Experts of a small language model: vocabulary 19607, 8 picks a token.
Below are experts of layer 9 (counted from 0) of a mixture-of-experts language model. Rows are named router (the router's row for the expert), gate (a neuron's input weights, with its number), up (a neuron's input weights, with its number) and show model dimensions 0-191. Each number is 500 + 50 x the weight over its row's rms, rounded and kept within 0 to 999. Numbers have three digits each.
After each expert's rows: a language model's description of what the expert responds to. This comes from a sample of Wikipedia text that the model never trained on.

# expert 26
router:466520413454523537495530505423439448453490528469421493461435456425432420592486522429512552473468458512497559444440510520474433509456529439528390471453437505414556462503510493481582510418494436479558428610465426506538531522546508550386555439425509558450431437496436448524537527579454454538467488472552485456493428453462483490418475442533528512441625526527554463506496559566485521423524525510504446502558604469520486516583410540471497514453513455539458489497509531506493456416449501435443510479440410556486480527503511605399409580491497497565446456460481440443498407558450435427
gate2:444560493518484491500492551438420525480407504566407542524339575449537492541502405484453570572524396456486447448423464468558539503438567503460440539546462452438510565442570484511544551504434423455441551483426495517511458534514572508463497466476512524396534520467460587361516463531509494447528494457539444413528493475553514501446441448537484548462512486522582541430475526542588530445456533529507412444537537394506504392501512457568545451624435527440487475520476483549474487403523614461589468489536513537427546559528512495557542586543479496450522501502465507564511491525521525493
up2:500509532570558493444497539520432523531395444466450461493539553501478489381528528495464530553541407516543493539476477509526515487496510521457415534534498527464547505454517492385502381558518565387457468434468532482563484478518437475403517520436526479464480504516527482484515465549512524405490380462554450506488586420542479600439435549552572519587540589592489541447451528550444604567439505437473507514466485497537573437506637493476431460467452468511527585456531565550523569537569564478529522475554489458446451522395478580507431487502477434484479484501481468539463518488480629609
It responds to: Mid-word letter pairs. Short vowel-consonant fragments like al, ar, or, el inside rare names and technical words, e.g. Marg-al-ita, Rem-al-oy, resp-ir-atory.

# expert 4
router:559469460446522567519545446390457481416489586469469432421480488384476470507468545474477522428457477512467536467413474514449464476424552469585460444492448387446499530530451519366529527467492417434501439524422471447584556511536532468440588445484508480442430510533449395563593559567421444538472430423508513468573472458485505417407485449567493566468525547529595458606544517577507515478563500462536456549514549490567494508519483532474491591429537506569470472478548478532528501429464448431475502492432455605468464523490429521447479499462527519518471459462492457432489447551430473462
gate0:474488490502487547485515462463422484565609596568405541537459498403582477440543481420487510461545525506510544472456466507520526539468436502564558517554527441506499468507471552516506423546454505565460507516512499522465437468407526471542466462498396536491387440487453417496434481453472421473407484569399549440429412475482509510461530599451464469529463543520499498544508572491474465440473505503482506465505563509556550447532516475510448476429501552532582453573442510487528583536403554400573564489338507552382445545416522481463500512492544471585500498526475459399460536543483612548
up0:569514509459530471483463529462504572518461478532584574488494534493449409529591483440487526537470504552447442548372497435500541486484519479462546476532442529523475546532393500522565505507409514520487398405552567534418520437553533510620473531495558484502523465559492539531424545410435472513422504507406496510462606549592480453604494519521510524481403471443475501416459492465546539540465488483432439477501492561419591588412499497501480594484564454443501504613438431457553498450485488515579455454539483453548525509476514483551607498588480456490485409519447504511407575554474564515
It responds to: Table cell separators. Pipe separators between cells in Markdown tables of episode lists, sports rosters and results, plus semicolons and dashes in lists.

# expert 50
router:539545412454557521556541429482417451431520526491499445437501521437465479518501538461458529402430425563444520490441463488412493442452618510577464439473494462460496422519442518449520489506425467445543466529408395433542533533537469461451547417436539535487490464537442454527559535513453462541453458430585421446552529463438504466468439469556461552492586583566570439506544551511475463430563532439538484577573603463577459547564505544535474524507523481568470564471548537515527508483461482455478556433460386528402480466548505551500484572412550563506445489460412473482477460484404456469
gate1:509592516528611505490539494453427555443502496457503443532547487446533549451465501504504502433548516522496473554496442497498500423533558459434549531469492449457516558633454531423562469513500425483434388518493510524514539504505471436490442551328445517554455511491445468475450397533462546580399529500480539494531507502475587495453546415520464482428521479481498615484533431439449444482477375510488447491511533451601459469478465543541534479617554502451492555351530483516597558530431507487505549404500500565443553543475488493575525541507507437579495457471421502556507526515413560521
up1:415559493521483562482476468564486499390456534497387491487418476445499534431497464475533539506420494515486508500559482486519428615492466512556546519504442469531478528508534441439410523559543496552501530521547543292610433420513457500554538543497468556500458555458511449580551504501571530466534476487527533541406549494437480560532520554542492444492529520525381439490460487525539477536450491579494578496547494488603500447469527526464572539476498464470480550446625530480449591526443476535484517507516544548483581549642442498541528528371519561525471481544471382442447499515545517503
It responds to: Common concrete nouns. Ordinary nouns, or their final word pieces, ending a noun phrase after the/his/a, e.g. site, area, town, station, border, facade.

# expert 37
router:536459421469584556537507448449434536485476616416524480481450489474449472548442588487501520487466458513528540519427425526409512473430545489603464513522487467427537547485475522462507517440480481488564465551399465468549539522519498448440596441473537516463431468488432460546574556520491427518460421481565484380556492488515509443400487439546444502500560549550551519543521558579606499470536532482510440597588533515557481475578442526450482523429516460500441543418530540544572453490473426484435518474436425595457452475567447552484487524440541558553428422410442454428485466538440422475
gate0:392520434435514599531482442558509531552408451505521488566466578507477528536575461526504521530477493466527577519478518509486590545464430495585499505472582560547464481512511601573515496502512524441563519428545484507474422519501503562491501485487496428486545478462532543451476506518503497460525485538468559438551558420459409437516577508437542376560498555568473512495510474535546610510470578585505541531566454571379580536547540527458416551431509463464481629522425527466554440591489492488507515506383495535470454496512445544517532418495450648515473476575466502462528577501517406569
up0:580564525474542559515468524507618490458506399542529603562425556469469546437524509578477545541494402534533451503482553556533501515401538485468506559551499434465550552489482546529470421513483543568470509499450606558530573515492571523475519500510458429501449485459554602554538589577562440567527601450482461539454429562462490462552549552385493513446503437536537538578449522491476560540414513486488477604431427540460471511627417523563424516545472554435542466495509561506512501512579558452501411516491528443488478484506415558461430463436514465480513550475580505460592474453525535489
It responds to: Table and field punctuation. Pipes, dashes, colons and coordinate marks in tables and infobox lists, especially the dash opening a new field after Founded.

# expert 10
router:505477438468548570486553458446442473472466609417478512420488496405457426537459574459466503454478454558441481506427492536448491437495520454562461452501458411359482487486460502447517509446486462489537418572439459403640529532552502439421573465473467477440445497554464451537533577543410457558466447407555495476535434483457447482442518451570449520465519563535562433554527573614538555464545523459516435592517542529560477521505456533466460584422558448575461490485546519507508475413447421444459533474471451575482483543544479513489515526498532522544486448433481451487506418522423433445
gate0:475446430472498485467579466442375518470437425441460462521444468555518517503517522374516538431464490587484494461457558521507562478518485563444486477535495513444572442614474523504453552397500545525515418472460508455483579524610464497439496514465487545509469546466523402526516464491447439575562593487464504527534496437447450527470515406477481480492522601536578459525419461564502570512448508545500490500482513483464443550611557609502349495440563518530532512475536461543534483572386511448506535420388450429471417466479482452583523492484443459537475503441488521474570442542445494439
up0:445472541506480419460522437483428506482551438476477507482408568554553561493518552426588452481503498487493404509534563556509595479543497536483501516522491533444479533521538470423433496475532546577422374446496535499482524492533473551411507544498457476515461558530572413447460501447473373575578551450381552526452440508403449504399510416484482469544496505474571451489413498539448498502442436552462543461439470518458435514565538599508418471530571540513560427440507462501550492566430455477550484458439475415572431532485525490597556445556489421540499539478545543556568426513435536456
It responds to: Table pipes, semicolons. Pipe separators before numeric or percentage columns in election and statistics tables, and semicolons separating fields in inline lists.